From a checkpoint of a small mixture-of-experts model trained on Wikipedia: 78M parameters, a softmax router.
Below are experts of layer 4 (counted from 0) of a mixture-of-experts language model. Rows are named router (the router's row for the expert), up (a neuron's input weights, with its number) and show model dimensions 0-255. Each number is 500 + 40 x the weight over its row's rms, rounded and kept within 0 to 999. Numbers have three digits each.
After each expert's rows: a language model's description of what the expert responds to. This comes from a sample of Wikipedia text that the model never trained on.

# expert 29
router:472558468514467439450496520565477462511495475542504593576540491488505440529479473480547459531513507514474551553494542430469471480528508451459438516487501535463455422523389458538491511558499516535540454467530460542469453457517510475484487537471541471411511555448440566517574531542496534528488517459510503492495450459506490526446533470503539549475574505509505406499466468481481464458494501570508551471557482477452475462490490503517549516504542487477473483516455526533600527492475509514503431470518492522487456445484478469583484548482431554555583528610465450529574498554584533519559541562502550471534469423493540537428493488496474497523525559506518466500445503540568480502490533533539562470492467476563480509451562540564530476473481479410508465470479473506442440433472532
up1:555461535527551513556593423515461474449521521439489487526500565489492486479591452507436453485510500512515506524446537455492533434489511488412483414530527478523469457534556548452455510517495479504491542482419469484504455546444576468461501476587506479480495498469447544489485579419465464532436489524512547491580478444563539482497517500453509531470481435483531514421531504538480485526482502493469522554433436534527446465519494427452573457483473469463479530548536528470567553480580578499547497499453551504523510455467494506461535520544548475470528496503542564472547578523536492515473487587453568527489451491489509481480502567500528473545540485500505561541502383574533499425466563537523477481504503427463482532459506509519523590523573459483507473496492494515441492500515525
up2:484500503549489551449523538439461558530518530632468569506534547481498495549519482572502523449538566482493512574472612506601455538493566436409472547510462556462484470535527527482484528532502510412482518535479452507471465430519525448494562532478449497480510546471545479507444549471462440510502471489532502451583528534482513543435487506493486479453469513449475471464490412537481512510483466488522464434482451531507467563459528481500471523461523522476472437528535461463486438470440500468526527479553560476474410545558504542505420445513463461473475514557420516500488472462462436530485469468421557463477532476481433430572479480496512517465545570494445471534524505483503513489491506454481533532492501505544461512503504508521538505539503445480430429410497466507565434496456492
up3:480528500449472539549564543524506479516454462521434499464607537511527566538502527520528569474533469528520527443446507489547444512505488545539479556494481516495515475499475504488559432546517464507452464539541483517520462499549521477471527518563512476515548502526476518516499438526510504501481496458540493491500417436447514560492491427522478488507497513537488506505459478552492477562510443445490549492476459537531433388417491505501555451573436560493493475482502515532527476481479541504499440533409437584497449586501523535477495547475635548520441491542497489566503503527515529550477480466497553498494477494502459509486482460532460431480562536420491420523457586492492557526530450460600545527586510405516540433476508570438540490464539481513480487442495545534511477497432499
It responds to: Pipe separators between cells inside table rows, plus common function words like a, an, is, are and kinship nouns like friend, daughter.

# expert 39
router:489488479471485418536461528571476455523504478522452502542546516489507502484457464475479470509444524442508533544539507483501527442576586488486492522555497513481522443503520427513489408484466535527452426514527488510512461454469491465473464456495512455461522527463430569491505486469463535504480406442469530460485515468520455559440496506503543538597512393507467477515489505486472456481456524522538516474549488453466389515514531524535478509552511558448432567596471485481492522522489538560536489529547393578528420480539453479520486548462493461558509579540509522453521484458517481486530516532558522476486541451493490584425487439511537451514527527507595449531474511554476509526500444520535484430481448460474531538463506486526498523491536455442461561549498420532524482513522609
up1:501455420498516513471491508496512531508482512443493495465474440518535488449505494559437546521434466511511503485475474471471575507537455456581487478490431489498497541529522432537454492570481566508511493514499457504466493494486527576503496447446453494447453518589465542526503505480528480483484510548427558521550423446526411473467458489523485546492473490577482526446515478529486487526450484514543542528507552499506424586496484455497472564536430556564475521511383457539496510530501474539497466599519504560484460482501427562411495436500491448510517513556517505476528457417493550501523469500518563535516532435526517505541465444464445553437498397493538544506530512490515522491504510420459498484478558443406493504503525548459524475512525494385466469512455539403524536538487527
up2:566551510461543481503498537478564507429521541419466520418542538503465500476522507591506500508487493452497496533552466413529513503517536510417475526485561478509481461476490428526514428487444425462554441451549546496505502473520509557487466536542487507497479487515547554532475514516489472482443488508503514466453489501411550507510476565473528502485435474527527470414517593513475563482497466458504534565468431518486493510562439519517480472494534493526481465487482525518517558479497518509453535513466573574502465533548485539504559524412532552558419490415506399542514521522549556486493487480513549543441407538433516546519501499495502452403490543490511471518494430516515465448495571484565504523469515546487517492439467464542443504464539527532400500494491502423458511577488418
up3:415540466487456532498468488475513509465523497511492526508521484477466472488482538511473473493508491482475469607453518521390391599489520564476472438523486516524469446513438569538430568521599462500471505520415460482520567460482547509466473457530477509486493519522526574504568468572451501509519480510552466480506475518475503573525430552461533529533485505494498592533530497460539468437455480563495541509431535500595445536448478548496452504488464513471463463589492499479520597471531456501534513533462561436594562461573465492460502553487511486447469567454467541521495511578454482472516497471518559540540466509511533508410481480545529511434523486496496478487594475597498507505518494471503513456503482496492492511506520437476575523511478549485570499504506499524460462539490473
It responds to: Vowel-ending final pieces of foreign personal and place names, such as -a, -o, -ina, -ie, -ia, as in Bruna, Uttarakhand.

# expert 3
router:511520460487458420487537523612488472528440490504456590535509535480479515481454424504519520518388509466506504571495467536471493507529536531485448500518539519465494458519439454510480404569485487496545487409479469560507457485511509505452453566526592454490501501522476505563518497512519533484479442482483518518479479463477436538424524482476485575565521475532515458551528527461506458442459492571537529465542445522483462475461462515446525494523479538502498523488521480509540577470503570594490479480528457507495461502536443486525462519479479558579544535554493483464483423507547564554555565506552536442430435469472517492430455471531455457526523550494560420496417453487418464558435508546477519461500528517514472525477468515505533484493500492489472578518457467539467470452519598
up1:504486488506546503420477557515504469498478502479453489513542556478587486521450521462486456495539532521529562525523517570483557536514525535591484512382452544470511504484438492509490548456504486560524550502473522542503546433498514547470462457472483534464489497521478552494510479493507468440509522468498425448468464527496446501517533496525506452568478458501432438553576461484524527490514451550489434443524560503430499513524458510567490596584455499466516436476490564496465517527433497518449513468461441467534500494489438510465505460573435507547503495478460486511430491459390490487516553496494540501466526455561465457528575466494533495512453456551485541492506500509462512578482539485490378438472558515490486549449527375489483510441519440443540543494432444479527499515451467
up2:492515522511555465489502502495362451482462486455524567509470508477509581476552481525501512458484469493545487545495487509552472542448511491497503528486544538550477473521552456510527472537575466477553504542424418547482526504539523513540487490534543493415479498456541447478463442432478532422511457483493478485542532450519566534499548541457545482451425506526475515498508526533488476513439390529574436545532514427478534531521441510458480476522502532442590514555550451471540504501494593499585463463466534510525579527506447521478483426460535479525504508513480530543505568534482555488527471492519488534469489456514541499388486547493473503546520516503494555534512476497542548505434489513454489421516468489573544511504463486470498521488433446549472421529530571585543488441591523
up3:486455490491519499480570489543606479514526526511509489531450482503521501493528539516456529470486472565488502495479528532592502541493535482492550435477571489450553504573583463445553521571564469421532507447466618479513474537428477599449451445511456430462500564540550541496478504457435554558528481493471522513444474525551506493572492522442532423524536503475502458501500550542501520494463473504460510517513483478416519484468407486465467459546558490453443513503507525425517574494465555501488550543546458470493451530493456532539503528533443537544482479486546475490441465473470490471540492513547436467486425567469521489456542523457484443524412564538517503541455509483493451473480491512513511450452511469426494487455494575447535534540477534457505567527471557432469517475465518
It responds to: Common English first names and surname-ending pieces in biographies and credits, such as John, Thomas, -ford, -ington, -son.

# expert 19
router:485536468533481464471515526511502452505386476562571535529481500493508499479384442519554427575449555449475504524532504484546462475517508491544453494473503539545512514535498501513489493469536594587541457516497447506468429515545522404466513463450535530439458524478478527535466484572514544537489491438523450471505491471460469510501581497500492513465527501529505492544549559482475511464507552506527517422509472437490485443477485505495494534540584517485465528516496461532507497475441527511523463498571443508457470481572464464581491490531414553563620528499467516392453501552527581476542523608514524508484496489453588528482483441555492524564496503572512423516536506513540500531429506516513507510508490492488527600494542499497565479514405504462490498466507507499499502471491443
up3:523467480440556439474482583499488575542524541504478500468494502510551480520496501455457476515460407514521523513501470410495493475476511468511501481514480478549592466489467502475484492508547487511453475565463468414527542556529509519462416459451567496499516496550432519433529522447515518511513544525523457469423488558568482520486522546492511529544569565513497386560447442555487492520445483533537532480498503526451522501558512506467566472503529478524500511439493569552464489555524395500561462459493504552507468497462452473482517534464437542454602462462513442488453531417541480534573513443519581500502507470549518540514443518528435496507498495462576495516423508515480463419459504506514475516458432508537553475507568477508554454517447527513515475487508544463461582549508418
up4:422477537449574497504421499507457546601536506509521459444521458449476520531420490504560485505488523534546482481567570520438444533482544589538518545502488515480543560502493431521502533557421467505500450515476554492532471450480494511472507484473549516516415489510527491576527492437476516516547464492449516557548482495397481525436530451498487486493473447564531498454454513551466513491502498432546525492528509509461477493502502508477427487524502480538486537505461477525559519468511430457523523516480505551533434473604447570406495496483508526440485551545560550563499431465510536501530576456522535486559486490549484514506510433471479501547405546432498461502531480459461470539518498518458614501540475498508536503545530459425564499450489569482529435512521454512511517482511425
up5:494499430485525549503501485476456554486522571444543545501450442463512513526463552481502571506466531576493526468518451509499490549462525473471430580499492523554440523460517538436571522494464522475527517543581591483448561473420485494559451529471512494482500492474460541555556487504540496477562534510527469463512503465547496509524545550563526439493532536489475492475539450504504453501491504464505446458504462571528468473411452549533559526558510522505454582460439515533568534414421490569478528518444490517516499511532428485488552551519544511468469563498408532478457520551502522508529595508477565532474555478466531559463522538555442571544395457496552468540486447486530478445505536520527437532468506472467498462526526469448518472486542530513557534461498462510515521434430512
It responds to: Final pieces of abstract or activity nouns in prose, such as -ation, -ity, -ology, -ment, plus nouns like services, construction.

# expert 27
router:452524470483545459431523480494488463528480540518494463488456537379528513520430459510530434523480512517450503506516397524423462523463463502466489490536480514493472545525525495559481422509521521487494544496534516481436485371511487490563522515503473482497513511492482549500580466529493518515497466459543576458460504484536521503475522426545589533487444542537539445471477488484448466464505554565606492491532521569483537497499555498490565546469558448460426494530524470446519556483493515513573430480527509492525441445470523512529457497488455551504486508519480425497521462554526521527511438502511498455387416436399528537501500473422552547496487523503460501491487476461449415445452534523435480489507492422551494461454508542518503442477529468463476584439482506469517497504458548
up1:517486467475511514446507488400509476543528506481497525526573441450566380561423417490533505450532476456538504479478411464488455463525506472454469515446541540530491417509501506524436559454425476519420432495493522489519505552477482488486566465471466437527526509469499452468492502434474451544468507467484504502498526447478499530430488485556517523472528476516498501534531502464559507530480510508532504475602511512463487495485512494516508455422528506567516535456532491497460485469444582502490512433454504473489466573449543523550568544527510543519486480571525435530453503508491544441467494433509527493410496522481559536506433490511611511490516458473496526495417437537497436518526531427520517538476534494442533460521596499455564503554530473483508438429484455476487507431490580
up2:571395461463514550528514493441546501491474524451438502527545482464510545481516447434489458484471441595478524460485536569446478473472541449531546539539522439494435505489495510520479519532509519552396451564461444446480514529470482501460485503544445546539543518478514496542513425414535524493488488507515530450490434455552505460552512486497551532399541509458519495473522525501410483571430508465568505471523468515469561552491457523498584532554491497464433564432586490534494530428482542543577481482482417528460454532485520504515490420516506551504491497507518503532528492485505545524537432527463518440474536490447465516514535488431484485486496489510545437417512596516490501613458494534442527498512566514529458513449492476515478499536467521522472525474552467520463509445505534
up3:436494501471518447482441452413447466522555461553540499448483576534484598462500520531500487492496563444532491474536543581564469500485519488478464488523541476490485467591525558502528473495500613566429498472550492536397457453436517574554489493510492542512475528475496470468487467472580539505429550497622561483515570546459500472480529560476520458473500469562534499457481519513521467502449526563564458527546469470471487502537475455500556469516456482527498532504489555484504523465457509470539537539489496565509482484467472530482528457524472557446533479431442476500562507486450519473503534534485548457525499447550568476531533484512575569536562515512491459528501492529532556457544477495472494462461541561480453547501484570531423488468500553449537591480488499468503495477574565
It responds to: Short consonant-heavy fragments inside foreign or rare words, such as m, j, st, ur, ag, often in names and places.

# expert 20
router:502512508589484503433489572523458511506468485550521511588458506493567454574505473509516454521452505471451557585498475430446484412473523488469405521519573508445540407521435473570489549540513518541527452492495475579488464487531494434470548554522524448414549541426464551573555513543483548533456448482505537490466415450483489485475539499567553532447520450478489472549446561505489491475483471551542529474493457474482473480490498549486539516564512502507475494530491506515570552469449483517547465478503472491463504510440480496530444523489476532581601549571488475498504530495588541508507491600563542441531457438486499523436453499499534533573501527515512509528480465519541440463485572564503540509510498490497503548516544525562487487510511475437513536487490482547494455480450530
up1:467557439546475457479454518494528504569525512512554523488476530574535529559539518500477453512489506531476440530495456444469608428450518563455549549452488505514506535526497517430531524456539569512450518454538445528490524546546519453508571549462460538450479475460522527544482531518509450523526566463449531525484510505467578474535466535479464421424469483520464496497514477513520496469513467525501478555470546501551473517524438527492513465516508443497511507494509506512523551516513526558500544476468555549511455467441458528469516493474444458500485541502433550534528506417492536491505481503564579474536480604461518495523542417512569529474492510521514464510567551517497431516495442426410480472499543510396490582494540540490563529525464501545450560603495470561599495501500591
up2:512470544504443508486444534592521521531533503447483498472477475500470474520478446507509507453504468459507553472499522431452532438424439574451504500583502508399491573540555462475483487480506569550403500515541540468445526571478517444548543540494492448520474515513526514466519467506516535549504472516478460529478451568569453437484483495477556536509482496559483458435505455559550514477503524607489427468514505456543442482535476470572477456530567526448437476571460506517532538536519462479492473518469493558508462489514465527459540475559454460452571484480492509467485472599460539497517493474493494453532504480552503486453454449525496492464459564540564465580547568568521466484531538462496523461431501433474514466559468450473574479509471466579487450483444430504536545475514507
up3:477440489510475504475491442505496478531550485423531571516479516478557498436438520457469549544455582508547523470515543497586474413547496531505476489499497546530496511455507555516592485471532490571528435457509527453440476556438498442531474558527529450501515483507572545524478485494500513474541526464470540502448535539514435515502497512450494537557536522511513468515536501505463478515534524546491529482527423471503522530451498541491502496483505528472516493445444494541539488502488469543487478475478425528532448452516461491434519470509534474528514578560638517461504516469497524424409466509478493541545481497500527490497545457498459489525432511543492473435451492451505469470524467505559569529572529553499497487480484472424401541463558491409480417509418446498453621402536498
It responds to: Pipe separators between cells in wiki tables of numbers, results and lists, plus sentence adverbs like However, and modals like may, must.

# expert 10
router:447496423481522475508480535604498480533504435514473521508450547457587521546407534480592516544526483464482524599518473503544533422510531465527451452536519563472495513497497458511518448503505575455515513482537441549482497457505544420468509518507538439477375480515480492475521505594508545572457481481486471478506489479478444536511571509493516556502530432510492504511538431524466540503491513523521523546547474512503486449489501505494496518526542533464531489528469458550587539518471505484538478512548503485505466504442482466523506514532446547494509570516512530478420462539508577557574526527509514476441526467469506542472505428508565509488456538480565463506467492473468475502412546513465594477520570484567548525501501560601548461491524485497381531422484495547452474443512539
up0:462501475453507474488472470537547496467569455449557517547533461488515533482497476497520425567448443512503473543440444479394550448435461495500471527487473462489492463420505515480456481488552560548476538478510516449514480547542445488506537519605530531479521531519532579475526528424475526489437473501476484506507459486508432539510536556542527474459444521514483541554516542533488504440610467538489482563487427515483449512491545500481546553507457411467470465516492514525524493501517511464530529462448498453509506499425505519453574539456489580501482472475492527529468540541541511502549559515641550534499457505471556565528514489571537609473486527560454565471516478440502460486520500477498451502417511557414503476444481465543573518537454539552515512502474479465488496507509430
up1:521488493528461479515491497493509463495388429473504471500525496470545499642542519464520508493483539410493524512534506507455532513541463482465509505477485521473505484477479423452482453484451540557501556486464574467575497471496494535506516471599514547452525536482491517476475486508547551497474459491547516448493499518506550505522506490444525470588502482538549449510505465485510517600540473511568495535539479412516531433503486552551492482525480608487436478457482487486443498585495536453489526498466485529501465470497534528516446509515502487475534453481489495552417487531497621479514487467500530470524460490439396437465533520471483551567448421499545447478575502444527490497483487500475456531429445485476477490474555486420494489529486506542494439560588405501494388551513479
up2:519461529545427516497558489478508511443550475425582618581530511471529511465487593478547537517501514443480530519431519463539490439543476428486469477482451488510491432522493435470464488491453530479531506530456382479518454477489495492454461441572536551443464468569479497510506477589483524547483473467513499501533513539513507527497534507481493474535522425451504472494486530537562545518476498474499500492459533507504527529464468463508510453519529421454473596430492495516503520437499480476538539479504558470475516535495499517470463413530457558543490539398561589498463558463456393444517539539525537502459493510512566480492483523486459482549457444501550484444505502553473477540526576442561564523564443471522598546469546506518497466494510552477487513470462457538503542501455489
It responds to: Digits inside numbers, dates and coordinates ("58″W", "180|5)"), and Latin species-name endings such as -us and -ii in taxonomic lists.

# expert 42
router:525503473572489507485435501537516410536425490522449489536501483447472457503496484519558487507381463540469515483473444531465513458513517470496463476532553486436455473555465529496467464505511516501494483509552447541474418508517528407418527493459549454467464515446414524650515484515416513497495486505505492465506463504464495548496558510535480519505534487516498466522477515418453461448539501507494537443542499515482464498516495528431445525565482519453419512520503418550533554486468549508500519495510442425448523431475510469509497529520482528500496554519412510511501523536546450442554518500465551464464484426486537560440492498532517469525485503493557437570554568480555448496452540490515496468510484510564454557436499564496409463459436464461428453445524534501544482468486557
up2:466538452512486592526533477508543470527524494481556532439522460460499502491494498489513502456487435472487550546493553465435451481497402510541458496520516527486463412518548442486484545454519423478548533592477541506506556501536483477465549441552520503454450568559561520557510467549461530549562571447541504471478457479501493517494540488509417544456532440554474513512501494466536483477459611503524455548527446522496485553477402514477514468488505472479503500500468494413575470474507455478504435497596546499523452457458557456478472533563529504472470502453447522503507510484521491478549508507487496493527573547505624471494570566537598464426505503503543467518484453530516536507475504495486410510465502499470524479495512514521560487441509486617559488547493550481465531554532515
up3:545425567564526523514510444473524508433459501453531498495535447502512521509460510553467494485441497510438542524564502513475465522546541501492467458457569443525513423449504476475564572492514555481554580500428554509485472525514501560498507490449543434537503564522428535463495493480522532466521483474587528491465446518517553504489525492528391545513543502462452482459540527523553483494447423524501507491575493519514526463521510431552451554493532505515511466501492492514450500458457489513517451398542504384520506451439423530456518515494509481490492528511503497481538543476547464561554506462446475541438460471497505438494475443520457401499555529479514510538429534469476474459517470614521446508530442510543522507499484467587429573462515551518548537507571489490507529466519421
up4:515488457451579522472450493462555503455511520542508529588500492475449518505468531549424482463487468500494490490520454475475345472486521559495533522517505435559507537522490530539405517484445484499514556536442420554498549493566522541482519504517459465491483502504458516509555525499549499481524476457445517460469485511464507458516529481467458506510494436467595529512514490472473474488531510452517521522526480487544462447515470482538392508491465573477562617459560488580544504502473497389480428415489540517507529532503469425500492480461467515472491476531453492548514550527517523473561541414496473494477536433509505486481438552493477500454468427449488541455440472483553494612416472473504491445443436499484456485450472497489551508454454509463534482522434486483448508519566501
It responds to: Periods and closing quotes ending sentences or titles, and the == or === markup closing section headings, before a line break or The/He.

# expert 47
router:577502503526534463510457511576467462497547432513428501556499493484459534512476489558508464559472546444453514561555407454530457444519479477496471495512504479483540503499453493544514510597525510504512427504502493516447500447492461555516447511485576469440532550517455523489521551481484515485476503486504534421433462488535490519471527466536555566464498470548497494544539507519460516443561428551473539489503459516454458530508495530529564567509601535500411499462461447430514523534485537517552448419502492509443501467424506476510451569504476546537559506544430449507456514537520483568516541547533513488472455494459473511505417503475473481512521546464531511533498569569530450479512533546418584483489519485426486476463585531571446547457455448448514458505490462503504492412457559
up0:498437512464497455543451522505465553528470408454455596543569495476589530510564535527470518439478480529436539502474401564518523518485510586492539573480563517480527524455549459533477532492494534520520479500483519498494542466490524534471474506480534502467490429589477517505534523474524466496517463468499529428509544490469477422519576499495547505587499489487595535473502544558443569536565454499465504529523516520529435554522474537546451487515493488472518451516477493443515510502453533475516510480495574548505445457575456528508467504460460487516497470474421479427523499495504455537500533461465599538476492472392484565487431513498406497466440585506528447460500532546525512526505521473498508507467506462435480489489574549493501541496485456580527460559408463504541463471554515
up1:545534468485496513530537470539495527544512523491530529544543560437541445500531509481472509483475497495611492536488492474529472509464485533526489532469470477506522489500600473507469503476530464470466503573522466504526465517527489507479505546447547485535481561565459449562430554456503484519535491586504504442554441458468481499518442505567539509519555582485479511449515567492485435457484543462466554583537459461501457434485520447533519473506534436470455501557480499515470518564501487544505467542546535444542483512483471442536472526485539426476576456524567509434480394552423486540465487555520489527497533593499466510543503468445521503513525546436510520519495506565528522516544492424511421464468492510468517571458569565464528487502425561479436558437464492468537559507375472
up2:483521540530467509519477446470439451491467477477554512499484548489517439472413476481485506512523517462538553473544477513535558387522457494461529531471492494607563552459444515509524513472475495586478488536545458547478509436577579593463477534497501543511563496500480473499488521464505552522483550537548503470462511511464419557536439526511506545520502529560501435483430538554488524517513425526571538505506515591523513529524475533508495499502530505497456477526574497559425596552396457460550523475504511468482526515493483532494557510519544540490473544454557432572494511535480536516545469477520514525524497520516454530543503541396531527530508540515475559499531485479490532543499490414471505510488534501617535502469555508477454512387439480534565471523435540458500489541527459
It responds to: Quantifiers, negation and sentence-opening words in prose, such as not, In, all, than, such, As, more.

# expert 2
router:497579505498538477490546565442482464595507507572458537534522501515494473426465417513508489455476511516478452519485513490543492526515524472511513501527492529411504522520456463553447482557520501502503469483553472518461443499529554456456474557489491491429492505507457484507513501557509519541461460466534515535489485434451500550553559527556501533530567460482457466531484489502418533492500552570484528466570426547471484444450441530512536512554542549448513487538528469525547587501464560558528409451557458500482489427478439477559485546514455563550521489582482473482459486507500488521516538526511533497509488449504530476464443475562508428489566494492464427511509503512503464485507607570473457437583485463463490530475574482549442435450498485483515517495548480600566411534437526
up0:488490565428555523544517458436500518482423533488484545464567476490556542522504467504482454561533519496496477528420495552523430484498515472438455522461528503427457439445474471564488517430493492495538525540420524457468529472491517459433475484449453471481475458516470444490491480442577515494460505463496496577426499506463460507405515521561451513465521535492456483493485581458481456498552600503531551489578511502476482513513560469515481516422434506501515483498522384499571516484543514509495512423461521535521467516455527458530521545443445571450484419554468543555546529511481452425528505462532518500527457603489454492531477525478449551574487483439485441513569554532488507601503517515512473580511484488475459493494540485442484513415478508492491503443528537488524502491476510
up1:511564512477500466492519508516437514494490539504500511498543420531467487450436462521440425497492434545574458494455422462538453509481504479494488492533487481458525482498472464512554529529483446466514508501495594454496456437547539514519468477443508492446460465517462545520558547477484462514462559452518546493481454464434433591447499455561496476585466419388515529520431505440471545499449507507463538486533549429473521537450506480476525515503479449507523434460470524528484450438580505503485511450481506488453477528500529476406393451562484517498490369472543554526510451447559472504517504557472494525539502387488434485541488481508523515503477527506545476484509462472418474482552552482474563482453482496479513481527480531431513518531506501520461500424466581484508558469462536
up2:563487460490554540510505465469472480457476474468499481522472515534469545404562553487496514513556502480464456526483452508470457482458480507523474478506537481483481469506487421434506512552552482494569478513497466524479398575507498498461514503465485506444478470459451571447522470448528527486527496506462514575473597476520498524586533472463535507524523503504505560499531479495541549437523473525512529438537572450473572463486471499453454490459449576513489495523524566487411476466487533545535428478558462582524527500476497522458422527492502529350470471573488413475484506465518487486560547485507528457575476480500496462455493553407453504526498506518473405457489449458446453448491484595454507537555496415492490501502542482509568444525547546522526476482562521495538579514494498
It responds to: Semicolons, pipes, colons and bullets separating list items, as in infobox fields and table rows: "Iraq War; Vietnam War", "—; 0;", "Time zone:".

# expert 32
router:456551518571429472463542524452483480452501535506474535514481493468501463566452474499535474515466494487466528506512503481549446444561535443467493516456525554436479520473450504565519445510545513560466443505512498526494425466529578511497512456484495451501419530457436481570504518489491519570518532471527525544444365501524568541511464465585528507498498460524495463622477441510452454476526501580494550465461470492492489498439531519479504598474464580482522546530430472421488542557501502476520476476532505453473517444503511535531447472405478499519501505615469387486479546501499527454541554500569548486500427468487539488488466509514464535507458519499483444533548468525549486427483518518467575460512496472474503575487577568534515494491523550456529498468531472524477475459483471
up0:500521544472458557521503533483482446457500486498600478436534481517452491493513507525505530471519486472459476431569451463488492516538526474509422542503510474513487473584492531513546494485530542486483472542478501506481528473570548503458433474555426502529459556441514455583494451532572548495474523479526507473492519424540531537413459452543465472482532514542456479551438447478495560450454540426538434539402514483475534437541555598542482494548496523482495551482530530536520480566459503544574516532538526493554538531420544499586485479486560591536534580506478543478463469447482526524470507474475501530497507479472505461505562559594468498470512488531557486452522429443530501597541486450476486534453518456484529438518477557554487545548455557451528494501499479491503512487583522
up1:504472544453467514522544533472503422473521500513509459607459566452446522545515476546509473482412517527533501418529447489517503493471464513587648575456501509488493452437545511471469430498543480540496459506537524419443452501515533492492466471422466562469544483491437494497485532448510544469438504503495505434453467474538477531478474450475569504483536554478503489559474567534591534518514474533514518520557449498506432487525470460550473496509502522455445509513507542543483469451536522500508508496516479446464536508525474577471448467503539524455499495493556521460530519480558552500552445542473458504465416489481517497546470425507517518485496424539513487482498423500504460519559453451541404380485559562490492565497524556533534507517594487505516552533445458534525524510484524
up2:443419470516491505505455414438457536501477520498544509513514607470526559410490530558501488535428512506541473470492486579487510494478430454524452576534512466492463490490532544500472411492454506535477583478551451506479448530540497465545474476644576496504450495457573497504466515522533527471563494567503539498536506482514546487514500518461547482480521498561396436498468437467452495558468466552503468530475538513424493570514425530507529447519535428525597493520495523551530517485456528497532522481501496488389503489469527492483598464551476538473535521520494458527481513483504552492576492544505449494452472540515575494516449472441505528503470484491552523531518537458539508444488528528506531511545589512482468518471521521446476413512473452505500473487540442440503476509465556
It responds to: Opening parentheses and quotes, hyphens, and word pieces at the start of compounds or names, such as -S in Gdansk-Sopot, (featuring.

# expert 41
router:482513463496526441399510547485457495507495493560497520515505594488522413503498404526504503509452547509486480544522499467510506472486508558455481503464579524529510493490424473526473450484552551523509496469518463526493461475513484475506405492492501484478504558476443535558518523523511489496471430425519483531493521443524432543484467464542480536493522520519628492534493473466494477486495527499554577461529466482487426434481583513492518466593542532495434556502532460429555516564496521517507465458600505493477556492550467489525463520481492471612553558493419396471519530542513544524576539557507505463526410483479509499443497438522473513552496543550490478491480477479507514550536514559524539480530434517503455488476495557560541506489512513427448540472548547544596426499545521
up2:572471423507442465484454537568476522560522505556463540502456502476542490508447486505428492527502566478448542487500479500573495452566550486523521538513519487472504446471500467546507490541555498417495508514503438508469568513480426558562438534513512515501506526531533515511483532499489505466560552535534387519487507521577483483496513449542532390478437500567533433548455451528471501503486391478425557526601517496513577535490447455440546542611519488422520487516436488415487471507556509515524440474475578461556557406457511470506509520484484495508444526477540478440491479474453478506550525517489470504498431490518495492531513483506560463548533506513503517503481499580511499435478485507501471549492510489538561508541507509489536563476479569494480448480477476422573438518481510
up3:541514532508441542500481458513493437518484501554437449535535404541493493470508499476537539502517552515557523460499452493529494493505504525481450523524502527498496531416468503491543532593480461471518495483550407517499457538523586548516426478518470482524427482492485434494514558438455496505470512523443522505575532460564548493409494471587534462483532468489471443501525458502485487497530474461524494509465459510457520645444435479530464539471529489506466441410447528458470495512454486505555528432488549515570467503528530495431498540569492493449491507523479445570483581451514486480496508460465492546476471582480460474435526479525433540461525540496550543445463546513451431495557601563466487555487544452515517514526507471511470619542532502451488487508495500486455522473561469
up4:507432498504540454521536549428532482435492540499478587475464525525470524481542476541484478442507467535478535475490453539544416525510448455502500500510512531496450569464472504540404481480560446530530570556436466509603437534525441511482533564510510377451468498537448522543553522548533571447506489485428449513502499532504498527466461504508527492448497560522554499503444477532534468502455533421470550504525475564527497449502494459499500428490475533545464458478515525478505495494481535536476511402552531488541512524459542515549574512470505504500504592428525470426465478565500485493487492480496470528538369497464551513527520488556529498414484494567471548498541547486561453488546525542426569494463491438452483479486428527493519442513527511539536549485446471444499459513530480
It responds to: Head nouns of place names and facilities after the or a name, such as River, station, Road, School, Park, city, town.

# expert 26
router:427530484528473481469485579485432474528459398551538531501435517501484457439491524503536488523489524510478490518475480451496499506496490484504483502443550537483475481466402517579406502527479573558463497432536530469442444472520439531427505546523522464379464517431469494586522498531530507516470467483528498467486495466436450488493534467539545500558654484506450439518482571485458485491477474523502518461512465531489468425499565611547543513544511482448501569475502462470503517518446529485534465437529478490536454515480500447521478507485524568545507521530523477479460461475502491533570570518486511487533475471440563484504485489461515469504567489514512455521459497536526422564440528498474536460506441431502479548496470506514473473452450510427513587468466498541469436462498587
up1:405566495561537418468466498548615479576445452551500484526477458457510463590492553505431512493448563483531495454379570476456435457468546472531520474534578504452492543489551501501483469540487508516494504452496492518501496464479436559533485544433523450528524484591474489460463500536541580446447524499503497492539457496472502487531465543491482460442569505503495524509508484418570469511461509487509548489505577504579507433513476496556462462533465592497479457491506469548504540471541523485442510549487494525433519493546459486524547529548539512515488502491526458472472426468473507508579524480463504515544570442451503471505458556490464501488397489488487470523465473485530464454463484497513420470515432477566455586533505444476521490498490434501505516534435517450564482499519502
up2:493429485472470502463532438536558492484434551493459518558598484466473488583503487475478499510476499478534532466479457558463412514487455528448481499583493539620512537574566443469566488462506516486532489552524498535584520558523512500530498447461494518562500433550518545521527483560440484515461434476509428566524501523524512516506497494511407593500407540563491523480550418487527526519539484485527469501531527435461494543500482432510446542506488501494508445476464534525483457503531486578524511582455480490445497501564519518461517522511490533475579452468480537513504498467482499536511399489538536505473543565480461580498554567561465503478438590540544532487564483448506545471521483474508487547513541558497493507514527465527492520555521492552452463518460492473547594541474481
up3:597508459496457544484419551495500527476510470435467502496481506399552518522412469532388546562453523553456467502521515499499430552453495496546420513525543487524482484438501528484533546515509502505510471533455554515476509521466410476532429549526493500514506457455558501493492580560550567490456507535546516513480462496556474493545510475508466451537485457540544596469477505505525504500484454472555492499471519480462449545525474502495451512532548547466542542457579506505490517414485440499527516429496476581476527483376449546472523463551499495466490469531521511471472406563468464431525465456444497498449516522495502496472501504484553512557527414500506424517544541542453509443544527525514467480496459504463496574419471515522497461488491386494467549537491489469466435552516487
It responds to: Commas, usually fused onto the word before, ending introductory phrases and dates: "In 2016,", "After the World Cup,", "in 1968,".